Experts of a small language model: 128 experts in each of 8 layers, a variant of Muon for the experts.
Below are experts of layer 5 (counted from 0) of a mixture-of-experts language model. Rows are named gate (a neuron's input weights, with its number), up (a neuron's input weights, with its number) and show model dimensions 0-255. Each number is 128 + 24 x the weight over its row's rms, rounded and kept within 0 to 255.
Before each expert's rows: "gets" lists some tokens that make up at least twice as much of what it gets as of all text; "mostly gets" lists some tokens that are sent to it at least half of the time. This comes from a sample of Wikipedia text that the model never trained on. Tokens count by the router's weight.

# expert 79
gets: " E", " K", " G", " S", " A", " C"
mostly gets: " Mc", " Ber", " Du", " Bar", " Ka", " Car"
gate0 [126 132 150 160 129 122 131 110 128 155 141 110 124 128 146 128 149 135 131 108 108 179 164  99 130 169  92 145 122 137 121  71 121 101 111 116 131 125 111 102 128  90 123 142 145 112 130 114  78 136 162 184 119 125 118 118 146 139  96 127 162 135 136 132 144  75 123 140 111 134 131  68 153 103 130 135 128 151 133 108 117  86 137 146 145 169 130 142 157 104 115 201 154 118 158  89  96  73 145 111 124 154 164 148 126 105 130 100 138 134  71 153 125 107  64 131  81 140 100 116 126  82 114 128 114 121 113  66 128 122 119 103 156 141 133 188 126 162 167 141 128 117 175 138 132 122 134 147 131 123 119 175 145 113 172 112 126 134 140 110 160 112 134 115  82 144 150 144 113 125 118 118 126  94 142 151 146 113 124 124 115 123 120 138 131 166 157 123 117  95 123 155 138  93 118 156  95 105 135  95 143 152 142 137 129 125 103 110 152 124 102 147 169 144 103 129 138 180 120  72 114 144 117 136 145 109 127 129 197 130 116 105 145 116 173 127 124  95 108  91 104 121 134 119 110 121 121 136 101 138 190 141 115  91 109 127]
up0 [ 84 150 131 157 117 131 148  84 110 124 128 133 114 142 136 165 122 162 121 134 131 123 140 136 111 184 164 127 114 118 153 104 132 166 127 166 110 129  98 102 124  93 138 181 124 112 163 134 111 135 170 148 115 178 115 149 134 169 157 156 111 116 150  79 143  99 141 137 113 108 122  79 143 148 112 156 134 126 104 132 150 119  89 119 136 139  82 133 164 145 154 160 164  97 116  99 153 114 151 103 117 133 142  94 116  95 123 111 122  95 138  96  90 151  62 135  77 166 138 100 133  82  70  93 113 127 106 125 113 107  98 109 169  97 147 154 120 172 126 122 150 100 152 108 135 138 128 145 110 158 166 171 123 103 144 142 143 173 189 125 164 131 163 115 125 147 154 128 133  99 118 159 127 125 135 126 120 116 145 109 130 157 124 103 117 138 133 102 108 140 116 162 126 102 116 126  98  97 117  93 148 167  99 144 152 124 105 104 112 126 155 101 134 124 132 131 146 148  90 100 107 112 136 128 146 144  52 127 147 122 120 156 169 139 143 150 137 130 108 120  94 123  92 123 101 135 133 159 122 122 124 114 103  93 112 104]
gate1 [ 84 116 143 175 111  96 141 124 124 129 125  97 116 163 117  97 105 163 139  58  95 119 147 123 137  77 173 135 141 125 152 102 154 116  88 140 134 166 172 142 196 115 100 120 117 136 157 116 144 126 135 144 125 144 116 100 118 156 116 141 148 139 134 120 138  90 112 128 129 139 138  96 102 111  94 116 176 115 157 160  96 124 130 158 134 163 145 175  93  98 133 120 118 114 175 149 132 128 134 102 117  82 120  88 134 142  90 112 149 155 133 115 141 137 173 150 135 114 108 154 129  95 112 156 151 123 147  77 116 125 123 116 120 107  99 119 117 134 139 137 136 151 128 143 132 151 126 136 151 125 113 105 117 117 155 114 120 108 138 134 142 132 141 129 176 112 131 107  91  88 128 144 157 124 126 131  96  92 144 122 128 141 124 136 119  79 114 146 124  78  75 108 149  67 159 140 112 113 104 145 131 158 110 104 128 110 119  86 141 134 141  95  81  98 110 108 137 157 125 137 146 122 109 111 142 136 140  84 123  80 156 137 122 147  92  95 111 124  94 147  96  78 144 165 132 142 141 149 196  99 161 123 116 162  95 126]
up1 [141 152 142  67 136 125 118 113 171 172  89 127 122 119 118  96 123 161  99 145 136 121 142 166  52 161 102 124 142 137 109 130 120  92 149  84 141 145 125 141  89 140 151 188 155 142 129 130 106 103 119 119 121 135 128 114 123  97 144  93 106 106 144 130 134 141 157 109 115 117 119 151 137 136 173  99 127 134 116  92 166 150 163 125 150 108 118 121 120 106 121 163 126 128 101 146 116 126 154 141 137 167 102 154 158 121 147 161 165  88 106 188 111 117 116 108 129 133 132 144 147 164 146 104 116 146 113 129 127 137 113 133 115 134 151 127 153 101 134 134 124 149 101 138 115 153 141 114 116 106 139 173 141 151 145 147 170 161 115 140 151 133 116 157 111 147 114 167 163 172 130 158 124 174 104 134 116 170 116 145 110 162  57 149 122 147 101  92 132 175 152 174  81 179  86 110 143 126 194 148 137 124 139  93 157 118 160 133 148 115  74 126 135 106 147 153 132 103 153 148 126 117 126 150 113 125 160 148 149 110 113 158 115 110 153 135 107 137 142  90 123 150 131 113 152 147 116  74 109 130 114 107 141 112 145 131]
gate2 [ 94 151 136 107 122  94 122 130 135 130 164  93 119 129 137 130 140  83 132 106 150 112  90  93 115 107 138 112 139 114 143 143 116 139 116 174  86 133 151 134 104 132 106 154 142 107 125 138 110 122 132 155  75  91 127 123 115  86 122 155 142  94 133 142 146 150 120  91  83 104 145 155 122 138 123 123 159 158 116 176 122 136 147 169 142 145 149 149 144 132 148 117 116  83 177 130  96 130 128 126 125 125 163 129  99 150 110 112 139 100 124  99 128 160 196 129  88 114 138  75 106 126 122 175 154 151 126 142  96 123 148 113 111 160 136 134 123 110 135 132  75 128 155 123 142 161 124 127 112 123 129 105 136 121 172 131 152 132 116 136 151 111 134 122  86 182 136 114 111 180 123 149 145  83 105 114 100 129 138 129 134 177  94 114 141 106 106 132 106 112 181 138 108  89 158 127 137 115 111 145 124 138 140 117  73 136  94  98 138 131 157 132 114 133 130 141 111 165 127 136  93 115 116 139 147 144  96 101  83 136 144 179 144 168 118 142 117 140 139 153  98  79 182 161 146 151 182 128 174 148  86 101 110 128 110  83]
up2 [166 117 180 125 115 118 108 112 135 101 137 130 140  83 170 109 153 139 157 146 144 155 115  92 102 116 151 108 155 151 140 100 107  95 129 116 100 176 195 125 146 105 114 115  91 112 146 144 137 114  91 123 130 109 153 131 118  94 115 109 138 127 119  96 178 106 145  99 146 128 112 112 111 110  93 130 126 201 130 156 108 124 122 132 118 152 184 103 112 121  78  99 109 113  97 154 174 115 120 165  82 148 117 132 129 131 108 135 122 125 151 146 139 162 157 155 131 126 170 107  95 164 110 129 122 128 120 109  84 153 128 121  89 127 143 128 183  93 120  92 108 153 126  63 105 101 126  94 125 134 109 169 151 154 120 130 136  89 119 123 162  88  84 121 124 173 152 119 136 140 135 168 107 114  89 108 137 151 136 142 109 142 134 155 118 105 139 151 130 105 103 110 113 113 134  95 119 103 138 176 147 182 105 167 124 134 125 133 130 130 140 152 126 112 113 127 118 149 118 100 123 148 124 176 136 152 105 139 127 144 144 198 116 146  87 121 140 128 103 137 125  90 128  92 136 148  95 131 135 121  90 130 119 133 141 128]
gate3 [ 98 138 143 108 120 162 147 147 130 136 149 115 101 132 147 146 132 140 160 152 104 143 105 101 115 142 130 152 133 146 138 111 142 148  88 160 114 111 175 147 107 132 133 177 117 108 155 178 173 141 116 141 102 145 103 114 118 163 123 150  82 121 127 150  97 122 122 182 109 153  81 126 132 159 141 104 148 140 137 169 147 149 128 147 115  58 139  94 160 123 154 149 134 120 129 110 119 153 118 144 193 154 166 139  97 184  82 125 136 109 127 125 122 104  91 135  97 148 119 137 171 107 148 132 138  98 145 143 107 138 107 108 132 122  93 123  90  87 119 112 122 122 144 130 167 123 147 120 112 161 136 135 126 115 160 161 161 146 102 116 163 130 119 139  94 151 105 131  91 125 160 108 119 123  93 129 103 117  85 119 134 159  93 177 137 150 143 114 124  89 150  96 138 103 159 135 112 100 140 101 133 114 142 146 115 112  56 166 110 119 189 122 103 103 177 130 141 116 106 107 131 117 134 114 118 165  98 121 102 112 123 159 129 115 163 129 161 120 126 185 140  72 138 133 115 108 134 100 143 111  99 106 120 121 121 142]
up3 [168 102 121 107 138 110  82 113 142 126 104 157 107 153 138 138 147 104 110 139  87 157  72 142 106 129 123 101  94 120 124 147 133 108 169  89 119 144 111 148 125 148 121 129 142 149  91 157 100 129 122 130 138 143 117 127 136 111 103  98 136 119 113 180 129 113  88 134 129 139 144 133 108 106 103 101  77 142 135 112  67 121 142 140  91 145 133 155 101 145 141 135 147 124 146 171 108  88 164  87 131 144 150 123 128  85 179 134 112 189 112 108 141 133 143 105 120 135 102  78 125 133 109 156 123 111 171 106 133 106 104  92 106 137 137 125 124 148 124 105 157 123 139 154 122 107 106 143 180  79 129 112 137 160 113 165 125 126 150 133 123 143 121 126 134 100 131 125 133 112  94 119 146 140 126 178 108 111 128  69 122 124 126 116 106 114 153 136 111 120 104 134  97 159 102 169 143 153 116 126 105 154 108 145 105 112 130 103 153 139 137 120 143 139 110 172 133 115 155 149 114 116 142 113 141  95 154 127 154 159 115  97 197 162  74 109 121  86 186 136 144 134 188  98 142  76 136 126 101 124 128 137 176 123 164 106]

# expert 3
gets: " T", " F", " A", " C", " K", " S"
mostly gets: " Ha", " Th", " Y", " Sh", " Val", " Bar"
gate0 [116 141 142 135  98 179 125 122 120 109 136 100 134 139 108 114 144 126  97 145 134 150 126  99 143 126  96 145 119 164 134 135 148 119 161 149 118 117 118 139 160 113 166  99  99 145 169 115 114 127 143 138 162  72 103 133 128 132 108 100 126 113 129 169 144 134 157 125 122 151 130 189 162 132 134 138  97 137 133 158 128 128 135  74 148  87 122  85 167 134 116  74 118 132 140 181 134 185 122 114 158 116 129  99 105 126 143 138 164 133 187 125 106 121 105 116 145 181 148 160 112 141 137 133 127  95 100 122 113 156  68 164 108  92 137 102 145 126 116  69 135  96 172 124  95 169 151 146 144 146 120  99 161  82 156 143 119 113  71 161 140 139 132 101 143  93 114 145 124 104 137  81 123 107  87 121  83 152 117  78 145 119 117 172 121 126 133 126 152 152 139 127 122 111 117 119 141  86 113 145 109  98 107 135 117 110 139 156 123 168 140 159 135 144 146 114 122 100  88 113 124 120 132 124 123 139 101 144  70 132 122 116 113 111 158 143 136  94 136 106 169 108 149 113 108  71 131 110 132 110 124 157 135 118 143 139]
up0 [141 126 120 143 142 138 139  96 125 149 127 109 125 110 144 122 120 136 142 143 113 110 151 139  98 144 153 129 120 131 146 113 138 115  94 136 118 150 134 152 110 115 159 100 102 112 125 120 109  93 138 160 141 136 147 153 163 165 103 165 146  84 146 159 110 112 125 146 184 177 111 110 145  83 151 133 140  97 147  99 116 130 152  95 129 129 131 123 130 111 144 131 126 143 133  92 121 144 123 126 108 134 133 152 145 133 149  94 116 160  52 122 118  81 107 166 138  76 128 152 144 117  94 140 136 116 145 112 195 108 132 124 117 134 105 130 132 161 134 153 124 158 113 124 153  77 116 119 129 118 147 162  90 111 150 107 107 110  94 182 139 134 148 173  90 126 107 143 149 149 158 172 152 183 152 167 156 122 123 117 110 118 147 115 132 142 144 136 109 121  90 103 146 167 158 139 114 149 147 166  97 155 136  97 126 126 111 102  74 138 107 139 148 134 124 188 156 108 177 120 107 137 166 125 120 120  70 175 179  98 144 113 127 115  84  86 123 148 166 143  88 159 131 140 161 130 136 135 119 105 128 130 147 156 170 149]
gate1 [173 103 155 139 155 159 141 119 108 133 115 153 118 163 149  78 127 126 131 140 132 145 131 120 106 109 116 141 109 140 130 121 112 153 144  79 147 107 101 120 155 127 143 108 122 114 110 112 106 118 165 136 138 129 129  92 154 165  97 153 139 120 145 118 120 125 178 100 113 113 114  73 124 135  86 143  96  99 116 107 128 100 153 118 156 166 111  79 165 146 114 104  69 140 143 120 113 168 146 142 107 119 127 132 103 130 143 135  95 109 104 135 136 133 116 121 180 131 127 171 152 142 142 150 132 131 132 120 145  93 187 143 109 171 125 145 101 116 111  95 159 119 154 144 138 136  90 100 146 132 143 130  94 122 135 127 141 183 111 120 136 173 113 157 129 107 111 132 114 142 120  79 137 116 143 100 107 108  81 143  64 164 180 138 172 116 134 101 112 120 167 122 100 151 139 157 142  87  77 142 116  93  99  77 125 120 122  91  90 122 109 125 129 156 185 131 136 149 110  94 149 137 131 161 142 101 177 120 107 116 151 114 127 128 147  97 145  83 111  90 130 134 106 133 139  89 140 114 115 111 135 128 166 125  92 127]
up1 [131  97 109 136 123 130 185 124 128 114 100 125 124 134 128  94 142 177 118 124 117 145 104 100 106 120 115 162 143 122 172 128 117 129 142 169  97 135 133 151 146 149 134 112  64 142 107  93 107 135 122 134 149 111 110 176 127 114 125  91  98 141  90 130 103 134  87 155  76 142 125 149 151 126 141 173 110 116 153 129  77  88 133 108 129 143 110  99 131  97 118 142 140 102 125 178 101 120 140 169 137 107 144 130 146 106 137 126 151 167 157 160 107 167 106 124 112 147 148 125  72 130 132 138 138  86 137  94 105 143 105 171 123 118 171 131 121 123 118 143 147 155 150 139 128 113 150 143  90 110  94 149 102 135 136 127 118 148  91 133  87 117 113 152 142  66 127 121  91 170 125 135 149 124 122 135 160 106  84 102 183 103 129 159  51 115 119 131 183  92  90 131 159 156 167 129 118 107 104 155 121 153 142 127 150 141 124 161  92 154 124 122 164 135 111 140  93 123 103 144 103 132 151 138 114 138 125 118 128 100 116 122 161 142 144  93 136 117  98 112 147 149 122 106 131  68 117 121 121  95 123 145 175 133 128 148]
gate2 [120 152 145 143 136 115 134 100 140 136 134 156  98  84 100 119 120 138 116 137 117 100 115 153 154 133 134 139 117 110 121 172 167 104 108 131 106 140 122 127 161 145 127 102 138 179 112 141 100 106 141 115 121 122 141 107  95  80 143 113 111  98 175 105  87 131 155 144 105 126 141 157 142 139  92 169 119 124 111 129  97  83 146  78 116  75 133 127 118 148  73 106 129 170 130  80  96 117 136  86 169 112 147 114  74  78 148 145 104  96 159 142 124 131  89  98 157 121 168 107 107 154 130 118 103 122 108 150 124 131 152 127 128 149 124 118 131 110  98  72 123 111 120 127 120 107 112 110 156 143  68 126 121 178 141 141 122 105 111 137 116 150 136 106 143 105  86 135 129  98 119  99 163 141 124 140  49 154 110 143 148 126 142 151  85 137 134 123 126 163 102 114 127 148 130 115 131  76 117 134 150  93 164 173 122 161  96 109 102 140 137 132 138 159 140  74 113 141  79  93 155 123 128 142 141 128  98 100 106 143 133 174 138 152 160 143 140 109 159 145 141 140 124 154 149 107 117 116 116 174 133 119 129 122 140 105]
up2 [152 151 117 120 166 157 133 162 116 163 120 147 135 107 131 133 128 103 130 169 132 141 120 127  95  85 144 121 156 125 149  97 128 168 176 142 160 118 137 181  97 111 144 145 128 100 149 133 144 128 116 158 152 159 134 153 163 156 139 114 120 151 121 115 163 152 114 150 107 154 118 123 111 145 110 110 127  83 143 156 108 141 106 128 110 154 105 155 133 112 129 109 118 120  92 136 172 137 137 143 135 152 147 100 146 159 120 126 122  98 124 132 180 162 128 119 173 162  75 138 109 134 157 118 135 138 101 149 109 113 112  82 137  84 135 153 137 134 135 112  96 101 124 147 111 101 164 131 113 186 126  81 145 147  95 113 127 121 129 142 146 149  94 109 154 182 149 122 118  81 115 155 151 157  98 111  98 141 113 149  97 119  87 127 152 108 117 125 119 160 136  91 109 124 131 153 112 100 117 112 119 139 115 121  78  98  97 125 133 153  66 154 136  73 125 129  68 125 131 178 117 119  97  92 108 138 109 146 142 154 155 146 139 153  99 165 129 156  82 129 128 128 128 105  85 128 159 160 123 114  98 122 179 126 107  87]
gate3 [112 139 109 124 114  95 118 159 149 109 134 152 110 147 126 123 122 133 107 119 149 107 128  97  88 101 115 147 158 104 109 174 149 133  75 150  95 130 121 131  99 147 133 146 107 144 128 117 124 155 171  88  75 172 160 162 101 108 105 154 137 105 184 129  71 103 136 137  72 107 154  81 170 114 117 116 118 115 104 156 140 132 149 135 151 125 127 137  80 114 114 132  90 175 142 139  89 102  60 157 107 109 113  78 162 124 103 120 140 105 114  99 149 140 145 111 124 104 140 151 150 116 155 138 138 125 108 156 173 169 140 144 125 137 134  89 155  95  97 142 135 111 142 121 176 113 131 141 170 118 113 133 138 162 133 125 137 111 132  91 115 159 132 109  88 115  73 119 126 103 111 164  88 106 131 127  92 141 162 108 126 116 147  79 137 138 126 134  94 145 131 121 168 147 131 157 109 124 160 148 134 126 111 141 124 157 127 165 142 133 126  93 127  96 133 140 131 167 163  70 105  77 127 133 109 119 157 115 113  85 127 159 131 149 125 113 104 117 123 170 112 164 144 131 129 133 127 139 121 138 149 102 120 143 105 123]
up3 [ 73 189 151  91 125 142 118 126 118 111 122 156 151 144 111 153  87 113 144 111 105 168 105 135 157 134 112 153  90 138 123 124 114 143 132 158 136 182 120 124 130  84 154 160 116 129  87 188 138 137 130  94 117 185 175 107 114 112 121 165  92 124 130 152 147  76 136  95 139 126 103  89 119 141  99  88  88 155  92 123 147 159 141 129 159 116 166 126 107  87 133 125 100 145 131 119 156 162  89 126 136 129 107 112 116 143 118 152 107 109 120 105 131 101 129 148 139 118 123 129 128 115 126 153 145  95 155 180 162 124 131 137 131 167 104 137 127 133 115  95 121 109 107 143 152 101 129 113  91 128 121 104 137  91 154 163 110 144  94 111 135 117 150 131 112 108 105 161 126 140 144 136 116 136 106 141 129 138 101 166 139 140 140 140 156 119  97 133 102 111 137  80  91 120 125 143 125 119 134 121  91 110 108 116 136 126  91 104 144  86 159  64  96 120 118 119 101 158 132 160 127 182 185 143 120 101 170 176 142  99 146 142  90  82 144 116 152 135 156 124 160 103 118 136 130 160 142 154 136 122 120 135 121 130 148  83]

# expert 23
gets: "er", "in", "ter", "or", "per", "ar"
mostly gets: "er", " Her", " member", " Minister", "ner", " Per"
gate0 [126  88 156 114 127 127 188 110 136 121  95 140 126 136 118  92 183 119 145 153  79 135  85 107  90 170 136 177  78 130 109  93 105 112 120 116 143 146 127 125 135 147 146 154 101 158 118 131 152 125 121  86 129 106 101  99 117 143 138 154 141 136 102 145 147 169 125 158 110 157 140 155 106 104 114 140  97 153 116  98 130  85 153 137  88 130 122 174  84 192 139 158 129  92 132 114 159 100 165 137 129 139 145 157 139 118 140 122 123  88 145 124 145  54 112  91 121 108 112 124 130 107 126 129 161 106 125 143 100 134 119 124 146 149 113 109 115  75 106 107 126 135 127 114 168 191 110 110 164 112 130 118 104 120 131 128 141 168  73 126 118 133 104 107 118  82 112 121 146 120 164 107 112 111 136 175 167 166  81 153 112 168 114 120 123 153 120 116 129 152 148 118 117 163  83 115 110 122 149 107 112 128 145 104 150 162 135 120 122 144  99  91 122 134 114 118 116  98 126 130  79 120 125 148  85 167 174 120 143 108 105 124 100 102 165 150 115 126 113 132 130 113 166 132 133 130 110 130 118 129 141 137 123  99 108 115]
up0 [167  89  93 170 124 148 139 128 163 127 138 143 106 151 165 107 143 161 139  83 163 104 120 158 131 112 137 151 131 164 138  86 154  65  83  83 129 130 129 174 106 140 128 100  97 149 142  99 120 119 115 147  93  85 157 132 176 159 128 129 158 103 149 146 149 130 125  98 141 123 120 117 141 122 129 125 139 162 159 149 137 130  94 110 120 137 105 121 155 109 110 140 111 142 104 133  83 126 125 143  85 106  84 130 117 113 158 159 121 118 129 119  76 166 167 129  97 166 155 146 129 103 136 125 135 152 128  98 156 150 123 129 155 125  89 115 189 141 124 148 101 101 173 160 130 111 109 115 140 138  73 143 125 123 105 149  99 115  95 124  99 163 114 124 128 125 115 126 157 131 140  95 104 167 132 131 139  80 143 102 116  98 152 147 105  96 131 118 129 152 127 141 104 128 137 126 142  99 173 133 159 118 159  95  96 115 126 154 146 153 180 167 156  90 117  91 129 154 132 122 123 161 114 120 138  97  85 142 154 142 111 149 119 158 105 103 115 118 132 145 129  95 132 128 151  98  89 119 151 140 141  66 151 134 117 117]
gate1 [137 145 149  90 127 112 100  97  92 107 128 122 131 109 107 117 106  60 146 123 120 126 145 118 124 102  98 110  80 115  90 108 151 149  84 144 133  79 137 101 174  99 133 136 129 110 109 127 114 116 146 135 102 104 112  92 133 132 104 107 134 137 116 148  84 151  64 102 113 125 123  86 126 107 115 117 124 135  94 161  97 129 122 122 106 138 106 158 144 139 114 135  85 154 129 119 129 108  95 192 144 131 125  99 100 124 161 108  99 127 129 183 119 147 127 121 144 141 172 134 145 162 102 175  87 163 116 138 148 106 121 173 129  96 134 130  82  96 140 118 141 142 145 110 122 143 120 128 134 102 151 109 126  94 145 144 127  82 159 139 151 130 108 120 173 112 146 107 102 113 101 117 135 131  81 125 119 121  97 111 130 137 156 150 146 140 149 129 146 118 106 119 138 129 117  67 137  98 132 112 115 115 146  93 113 122  78 134 125 132 136 106 172 164 166 150  98 134 116 127 119 151 121 102 180  61 122 130 162 105 154 134 131 117 129 142 126 167 129 122 117 173 180  81 117 111 166  96 105 149 141  96 144 160 125 143]
up1 [129 123 119 116 115 128 142 155 118 134 170 136 107 120 102 157 143 148 158 117 112 111 118  89 137 136 105 104 138 166 131 129 137 142 110 141 156 118 127 106 108 142 142 166 161 164 121 121 106 123 137 136 152  95 120 120 124 121 124 110 108 127 138 176 154 101 115 134  96 123 154  97 105 106 129 113 135 122 118  80 138  83 146 158 129 107 111 102 137 135 166 146 124 166 100 129 110 157 110 198 155 117 171 172  68 102 172 105 131 172 172 126 117  66  88 106 139 115 172  93 122 109 122 147 127 166 127 118 111 112 120 175 152 121 128 112 130 129 127 127 129 167 130 110 148 123 135 123 155 113 142  79  85 104 148 120 181 100 117 170  91 152 112 176 139 152 128 123 115 131 165  96 127 150 148 140 144 106 178 101 162 138 109 147 103 130 123 122 141 142 159 157 164 124 122 143 116 109 113 105 133 154 147 110 115 153 116 165 157 142  76 121 153 128 138 122 171 135  98 142 122 120 115  95  93 117 131  82 132 107 117 132  94 136 108 143 164 156 104 167 151 149 131 126 119  91 144  74 142 134 125 165 153 172 167 134]
gate2 [ 97 185 180  84 105 151 100 164 141 153 141 176 119 110 180 121 144 177 140 128 132 124 121 130 127 129 145  72 101 168 136 117 102 106 139 104  93 113 157 129 143 131 151 151 143 144 115 201 124 100 115 185 132 138 119 109  98 103 130 116 103 120 166 140 158 124 136 141 166  92 127 158 115 143 131 102 153  95 104 145 172 108 134 153 113  97 132 141 163 144 142 138 103 107 151 118 135 130 134 101 159 156 156 137 165 118 127 137  96 114 137 104 114 110 146 146 144 146 128 124 149 106 122 116 103 102 113 167 107 167  97 102 141  99 146 125 120 107 104 121 167 170 146 144 154 122 117 169 150 126 170 111 152 153 149 139 157 152 151 142 131 116  61 118 158 131 129 174 110 134 155 109 143  87 154 136 121 105 122 141 166 124 116 128 112 129 123 166 121 150 132 156 130 128  90 144  86 132 160 110 154 152 162 117 125 127 129 115 143 101 112 135 125 114 143 116 105 134 111 100  91 121 108  91 119 152 130 156 129  98 128 163 140 105 131  67 119  91 149 131  93 140 129 124  98 155 150 132 144 136 154 151  70 106 110  88]
up2 [ 98 130  97 157 141 125 129 154 133 160 113  89 145 155 127 161 138 171 133 103 156  93 130 108 131  74 151 131 165 153 129 116 176 112 177 114 128 134 155 128 140 129 132 128 127 126 126  70 100 162 144 138 138 147 142 117 137 109 128 124  93 105 148  92  80  84 168  99 130 107  74 147 114 180 123 128 152 128 127 147 139 135 131 129 131 133 154 138 147  60 148 113 121 123 120 138 111 153 141 109 164 102 118 127 162 144 136 137 125 125 165 148 144 103 179 108 114  94 116 130 115 155 181 144 114 141  95 129 158 105  89 132 111  81 126 142 132 105 155 126  79 129 120 159 119 138 152 106  73 114 124 119 176 138 142  83 134  96 137 124 166 107 113 105 147  97 133  83  84 152 113 129 141 121 152 175  87 128  96 123 139 123 159 176 150 119 152 121 103 144  96 119 121 117 135 103 103 144 145 170 170 125 121 111 135 106 127 113 147 114 113 117 117  97 115  94 122  98 127 146  70 150 127 138 106 145 148 100 130 118  83 101 123 169 143 115 133 139 120 112 152  87 145 125 155 110 119 143 119 117 151  85  92 102 144 113]
gate3 [129 159 111 113 129  84 150 123  97  73 113 105 127 132 173  95 114 149 135 188 105 130 113 139 108 108 110 135  90 113 112 118 126  69 111 150 110 156 122 136 137  98  96  92 130 106 106 117 109 130  98 124 156 123 157 141 125 124 154  81 138 111 137 133  88 176 118 111 140 128  76 120 161 128 126  92 138 182 140 119 111  89 125 107 128 137 129 112 126 153 133 106 115 123 140 126 129 112 115 109 113  63 135 152 114 149 132 126 139  85 133  99 132 106  70 117 101 117 115 100  84 110 147 164 114 133 124 139 116 107 129 129 123 150 159 163 127  86  71 128 113 119 125  99 104 167 134 163 116 151 145  91 118 141 124 116 177 127  89 115 152 155  98 107  67 132 125 143 121 125 133 149 142 110  91 104  61 150  90 109 137 127 155 169 113 118 164 100 123 112 148  96  81 139 102 125 131 115 151  97 125 120 135 165 164 155  88 118 133 123 151  77 105 125 175 154 128 119 115 139 121  73 110 127 112 162 110 127 104 131 125  85 143 110 186  90 129 127 109 112 124 118 118 118 130 149 132 118 130 125 106 137 112 139 127 120]
up3 [173 105 160 128 151 132 129 137 103 128 130 138 132 105  83 120 159 132  89 132  78 119  96 155 135 122  76  91 145 123 120 126 149 141 133 128 130 112 111 137  87 141 144 120 114 169 122 137 140 136 161 145 107 136 120 104 168 160 157  61 127 130 129 140 111 133 136  78 129 145  97 153 173 155 119 123 143 103 141 145 110 114 110 148 146 134 111 169 165 160 131 121 111 110 130 104 102  97 137 130  90 131 151 138 119 117 152 108 161  89 143 134 102  85 125 105 171 106 156 106 122 122 132 107 104  95 142 176 107 118 138 122 108 135 127 135 109 117 185 145 114  99 111  55 103  67 120 133 135 109 108 157 122 148  94  98 131 134 135 127  97  87 100 115 129 120  87 133 150 122 155  93 119 105 118 138 102 154 112 139 169 115 116  98 145 127 110 102 132 108 125 127 112  95 156  99 140 157 118 127 119  91 170 121 152 145 146 119 113  92 102 165 131 164 125 114 154  88 114 166 116  96 143 119 158 116 150 114 137 161 150 138 109  90 119 136 103 117 120 164  93 115  84 125 131 147 102 108 138 130 183 151 172 140 193 138]